config.toml
n_experts = 32
d_expert = 128
router_score = "sigmoid"
normalize_top_k = false
scale_expert_input = true
init_std_router = 0.0199
n_head = 3
vocab_size = 15098
init = "normal"
weight_decay = 0.021
lr_head = 0.00805
schedule = "wsd"
doc_mask = true
dataset = "wikipedia_en"
Below are experts of layer 6 (counted from 0) of a mixture-of-experts language model. Rows are named router (the router's row for the expert), gate (a neuron's input weights, with its number), up (a neuron's input weights, with its number), down (a neuron's output weights, with its number) and show model dimensions 0-95. Each number is 128 + 24 x the weight over its row's rms, rounded and kept within 0 to 255. Numbers have three digits each.
After each expert's rows: a language model's description of what the expert responds to; "comes after" lists some tokens at least twice as common just before its tokens as in all text. This comes from a sample of Wikipedia text that the model never trained on. Tokens count by the router's weight.

# expert 21
router:131148132106104123105142102137151147107164157138085095122125104144170160141132108163135121128114103117141095126159131138147151110140118146133102081106095162107124130084107137174104118123122143173129127137186116190152175146111145157107130107126116116134112098112132100105110165165085144122
gate5:112128161132142107159124179210134123105086132107113125116139124124097189148117086135104101122126088085095120121165132108139159150089165114112110117149137119143129138106115157123104091100111112168092090124107158138163159142120115128098133121121142145127148167127135136104142117137129149146
up5:105102164158155129116130160145109146140117134132117158121109140091074159129168092146109144146105088107117121129151142087131109123130118122123098137119138133127118121120125139135116075088145091148102166181080111161132184137166116115167153136179124120145096158117092138144124136111134107106
down5:122118150108140109132132125102118121152141127114153088200140125157102162126143112146135116147115118133123105116130128151123088141119125137138131161137143067091168086060103109108162167103126166141121111077129125116101142160151146104122142148125101101142170145096140112163088101132123130107
gate6:114119113097103125147134113123140145054125145150109144154156185128144119127121167163100122150116145146092131113133139145121106076137133136144124122179101178132102107094155119129096144090110150160144113113120130118152130102131136120097148091147130147139063104130140172157147090107105120124
up6:158148137131108147129090118129127138113155146109122179144147182133144142098103117144118125134147136122142085082151106145113165106127156119124142106095115105114140156145103109119102093113104152178131147141144131150097077154120152091084129107152128144150103159122132110167098078164087140139
down6:172150129126124125145161101092130142113127147162183128164155135125097139093150116122118113128118158160126135123137140119146089138090108089131127136127118124119132135128170118090125086096109167103104115179115096109118155098139102091111082141137152120112096128126094107159089128170112082157
Second piece of names after a capital initial, e.g. B-altimore, M-iddle-earth, B-agh-dad, P-ius.
comes after: " B", " T", " G", " M", " A", " H"

# expert 24
router:136133134119105116126136104137136179131156146127080106129113128097155132129127085119152117110111095086134116116136101122154181114155106140139117075158123135136115136112108168179115135140163133105138090160164133128180144133133152136103104110149126085083142096111150155158143165172112140152
gate5:160154152111112111135150145162114143127164128111112103130086157129177115174125158119135131092172164126067136131133100132101138117124174136133095113136120123128152104142135126152108130149167122104120174118140071116133145124091108152105164124137150149150141097128141141140151175158111082153
up5:167091151118112130125152108078119110127116093129096151080121102178122100109104088146182130149098094137130093137102114128129131124113147142174146077127113116158160151108150092103129114112133149123108122125126157115186118104163124070130122128145133146160116177103116110128125125121131144128
down5:123108088122121160155124132163132116149134113124081140068108142135120122145102138103150115094101132108137105147147171103131121082149127119111080111134127161140125128115142090097122121145116141098138083148169119163131161102185148137097130080088099121138112115146129124121157094176144144111
gate6:147129101093127142158144135111111127087105117144136141131137143135118108140092139117124087092162154098123146120108143094137116148114095158121155086151106112140102124089202162089133143161127145094151126122135086143135142143109136155170154114152137140076121103148120138131145162137119138062
up6:161142135110124127137114160143120110112192159106101102114153134128141155159116121120121108095137077108143112155100180088134112131111115088124109101128185142113105126116160105088120156146163152136153076142154089129155161134139165143096170136142139147142095131116150140125137154139107126141
down6:100143144139148058128139138125113097131111107117124158136169098115132117091126161120111121099164100118130113160150109126130101112077113114162136145148142089134147146122135135114109097139125147142142109131107146116083106126104154162131156109154168133142065141171157143086127134146096169085
Infobox and list field labels, dashes and colons, e.g. "- Coordinates:", "- Location:", "(age", "Stats", degree and minute marks.
comes after: "\n", "-", "\n\n", "- C", "- St", "C"

# expert 12
router:165123084105126119135132113164136152103154152122088108116109098109122139095141105165145097148126123100134131148143127136167140115158132169139073108127106146121122125099096164139088114099167163164101135147133106147135183174090169128099118098120149086130107102135112124126135134166108142140
gate5:109133100130105144171142117144057102132126138097089111118156151144116145095126133131180107117141103181112100125124110112135078170127153115125087104120145096131134135137129142135117077103142154158107099139129154140114146116097144120119123134115146136060151108144128141151159130139146160178
up5:131151166146136131084117152129203113127130129153136137177127127107141118145139112129090137123069147093160144108116168134125140109133108133141151141144116155143113127142160133134130141187119086093160140131104107119116098110139085155124135140148110124186126143131173137096098119144107118077
down5:096104143146127036070133126184111149114142162148118160114099157130102132135154111120150138114110094146152130148139135122156142133174168127125133107151132115128119152133138102153096133147083135117145068110139134128182134096127137137122126125145162106095163142155140118135127113121108133101
gate6:112146098133141106136131130116180127124057125100160114133151105138143120147116167112142168128126127117110086178103107111121151101147117131148159106113123091122177136081079125114106131134136132112137105146157104149127141141149113073126163125133182133113115116115112135116091173117090158135
up6:132113116106121126111184102152169139096128120112123120134130110149118090127113143138120118115106142160171125123103170158120158097104174142096137112085133120159173147134076111120093179117117126148141108134092145095145104145118143128154097181113158149138101160128128122174108093120102124117
down6:108138112087146114142139066133122105117113162129103125099142164161151099140118164120092120109133146125087145124118125121113132114127159154100123140111121129201156173151116135085162155149105139179131078135111118124160156125122133122149107140124156162149134124138155118131129073102105098160
Last three digits of years after a leading 1 or 2, e.g. 975, 013, 022, plus some date days.
comes after: "1", "2", "–", "7", " ", "6"

# expert 3
router:124150093099104107118135115170137180145137117145113101146103126147152147124132140155138097131122142069123104153150135143163146099154109170129083079141126193145112143100137142173125130095156121141122110162184088153148157136098111125095116125121107102111113127105132160134123126145109142145
gate5:130123112146089115154124162109095122095119125154136131126123141072109142132109163143145103170129160131117164141177126157116107132084134097105104140135131147126153118106158137134144098156121114141125169164168159144117139129109105175171089121132093176135127138135136116101107176167118086111
up5:169096130111108142181117141118155112119101113146137126110101161116103109137126112143143125141111127148099131140098147137131134145127116145073111101083102157158157112168122111127139117157122139097100112120161177127094171120141128111105118158110138099163073055091114156125129122154119149108
down5:127097124122138093188153164117090190109121128122110104128141161122095156108157131129113131151098145113110131126149141105142121138152102065165105116111128096128158127133146104091120131110124108123084100113157112121128142150144104198133113158144150114153146104111156137136105084136106145161
gate6:130117137100170116093142120176147144160150116137137155115140131159095155137100114101102135131117127150154142130146124131141162124096107146110153153104106163163144107132105179156138108121122144096156124076090101063122119116109169122131107095149128094156140140140121153145127117140073165099
up6:109130152115123151140111111124130115116096117173172127126114148132121124127094102143134125160151143090129179103137097152152148127147136142112105150148156134117150145138096181210127124117104137118122146099118120091160101131126098129164111128144104093127136082135113160163065156122095146136
down6:111103132136160091102111148114123101123075124150144179084148102137155095118117149142115111137137153113170150110103116175156169117118136154119135090088109116130166104141126120160146125135104130136143119095147113066112137155106119099131112186147074135148119107133113150100107122147126126104
Column separators, semicolons, en dashes and commas between numbers in tables, statistics and coordinates, e.g. " | ", "; ", "–".
comes after: "0", "\n", "3", "1", "6", "4"

# expert 6
router:157138075106110106094140099164139144116139134133121106140100116124135102097157129152145073151131102081162089163139161156172149100128121157136112092143111127120108140101141143154112152114171148151071093139163112173167163135108140116108122109116113141104133128118134134117132160145119152109
gate5:136128133160103106087135116113134153140124139164123141169151119101130125091126107158091099098141107068127105146141137189131164113125180172173141101142122135145109124178134156149163160140098168163119110121141118092111125102108131117146156116106131147150150123094126122133166152144154133118
up5:119142088082138107168129082153152123120168101114137101092175090176136147132129139105160139156141115183175120156140162110143128106089114110098126117110143120098114105108125146088103097135163099133141143122147129140126127110174124119117123129144151144149117092173119140123121154096105098130
down5:096146159096086123106151147143116129139130097117152084145127152131123098127127114133146107161136182122100091143092144098126155154143088168144148152079103148143138142090098117116127117094117123144140115111087162170135164130132150130157139106088129128129124131104109088101120118150121070097
gate6:099105166120174101134152086168121120137112124174171151113148085145095135137125129140117142140113097121141120142168093112145175144142112124143084108140143120091099132080142124087139125144110125109124148143141118140111114169108144108150167121164105131093173095099134118109105157150169118126
up6:115146160138117111130122142138090128149114142144160137114143123158146172153131191149089116127122113160123102130117080142157145076089156110167098127149127141145128160123146106124152108155095117140162154154155104111091089119105125144100134177163130148113139133153076135119151104147150093130
down6:100117099119134113166153166155119153123140127152149156128081117082140104143133105126115150139166140083105120162110131137110156140167131121119146133067117078109141123145113125089126128095134132124099124173094132126153095126140103114142173130145148146140146121090082108107132164091152135176
Small numbers filling table cells or semicolon lists in sports stats and election results, e.g. 4, 22, 31.
comes after: " | ", "; ", ".", ") | ", "–", " "

# expert 25
router:154156072110096119122132125170148188120124168135085129160077138138126121120140135147139089148131122104138081159147158131164141114143099144130101081144120138139132136114114160155103116102173135138122121153175093155144136154099114113095098100153112106132121134111128121164159149162108122138
gate5:127145165138119141103120074140114109115123145156142118115102146160100113104111120107154139123118149093116135150119137107153116115124105146121123130139094111111126157143111089108127155065126114093111136124162109115110139150038154148149129124098123182087123146103157086161140111094117109161
up5:201141128158112111140136118132148122133120112177149162132158170134168117142137126118110104115122121124105128127083158120167120173083120101121133135093144091170152109072087140154145112178141112181130126146082139113100128106131114116131136133167141118123136154128119136127117150091125127153
down5:134140108146134146098126107126112139142125118117082121133089142108146073123147094184112128067124115113149165123121134151107091120109104111154132126138120104085088087119133138131118120119165145148128091102166127132108171138161136127086128175135135146125114170062154156119113125121124135099
gate6:155108116098173151136136147102108119079155134168134102115085095138152088114192163121139109132087109109098185141143116115129161110156156131081113108144084118116138161140115169095095105094109153146109121143142139132123152102132110132146141111155143141119146106118162128137124132110103113118
up6:111160120120116113133167167143121133180145131119128145133129141114142152141130119130126120086108126119150097132145146091072099139090159118132148131118139124180125111116126107090105188100127121131163130165161108106137154075163094103135120156150126115149167155137159067125090132108121116124
down6:107151105114128132153119137138123116142117171112175162125104117140098116120094153096125106089111133157119113099131182065087067111116112112125134128133127142126144100116140155142081121126114090125141132136114107156141107067151129102116087139185125141074136132135109122119125093134117141144
Pipe characters and empty cells in wiki tables of statistics, election results and reviews, plus some phrase continuations after a title.
comes after: "\n", "\n\n", "0", " JP", "andidate | Votes |", " km"

# expert 18
router:170132100102107118089117135144147138084137120148124125121141070151151157081142117128157113103099114107147133149153117142145135119139126155160116084115116142117118161115129145195105132130118164146115133137170128166150179173113158141106082089115139105119099120094126148167126125160136126139
gate2:133144109120083119069149122143080130136182162122130135105125104142166162100107154087147136090155102106120114146141131139103100101135128101149124116114140148079137085150114145169134145122118111159112123122113115157098099153133127165151101143154140101089139100129073145114149122087146125136
up2:135169121107082141101113122153118115120102136104149149119145139121085154158153144100114149133104127124145119149128127177177104119096141115072140109084164131097111111110080105129125140119127117146101129104164133115164159111107122112131106150127096117157094152108133145121116083158095148189
down2:123111106126130102122049139153110115137134115136162127127095138129080123143191104124151123155112158117141134113150073092108140112106118133083152133136071124144093128146101125148099188127149137123118137123098105111165138138119131093112112083150095132137129134171122131127160117160147125135
gate3:113121125126149144122121109156111107125122185196128117121116146121154149089155149088121182130133079137172111121094113127194121138113115158120163142122123130134137103137133140116133125127134120113115118098137102182091152137101109123117167105135126114072104142130140078156097103134153145142
up3:094133177140190134139123139119146141143089156134103111106128127148137148148147137140151121160152124106126137121121106110100109108118152096184121159133132089116106121149111155138105126135174128127172157127166122099124140114094165139121102110161102120081140145134132155174183127135138093077
down3:095099094171159188157141103125140140130161126140152114098093093171121136106136134114108137149139150133150138131130120159152119125097151123152162143123117115099106121137118123063107076145139109125138151083138074149166129144128135144159136142123121116105126157159103096138179126107167136111
Leading digit 1 of years like 1988 or 1990s, plus early word pieces such as ou, ul, ood, ement.
comes after: ", ", " in ", " (", " ", " d", "- "

# expert 30
router:122118107097104112130153097216127162118143108151092122153098111146160153096157110152148125134131130095134092152142124145164147103140105198175096089142122138140134133107121155132096118115130138122093091145125119150141177152114115137130131110123124109138113112113152151119139152170096146127
gate3:157118140081128143164170123126116074148153134113099138138120122125128104112111147149159133158120192111119078143145157177143124144138151108101151118125112115142111150135119117158131116128128128116108095120101154099139063118157102134094148162143139111136117120120138089163149179103127085158
up3:117112120103156140116174117123087120114152154126142110122124122136103068126133120114166135136084208083126044149164151160133134125129125118110138123155132108138138144129094150137096107130116116117093080100123105140128083130127109119106137141148155091138136110139143116117101154120102106117
down3:100136112142113142152080147132150135119063139109139131142111138106105145139146150115145141104114123095081109148154127089116102124117143158131124122164165115137162082118144117108093091137144076114113139133112140129105129166119116150190121121123113178138118122083138129099091093179131152111
gate4:111130116131077128165094200136157115104117144131107107083132118144187103113091114121111128126152144143134159143130079112162142094158173126135124115111171107113149111103102115149134129103137157155113173123134098140124144123157120124106101184161091116107143133103103134111138148147136121130
up4:138141133128194118159148124168166097111103130124133125138091141164104137165125127140145098119132156127077115123079129153180164145152120184154099158109124147111116126097154123104137149139153090112109152148140143104142107146116118135165114142141112131119117132103135100097192111141134127167
down4:148123137089174165088178110113112167140128116119167176126097158103094119106172144100126126116126149156120107109122137115125187140148129137135113100126120114178123107132107124117130161115135092130130108120115178107095128076079130152144130111107131136119107161131159109135110091100136147104
Line breaks ending table rows, headings and list items, plus date phrases like "in January", "in March".
comes after: " |", ")", " |  |", ".", "==", "==="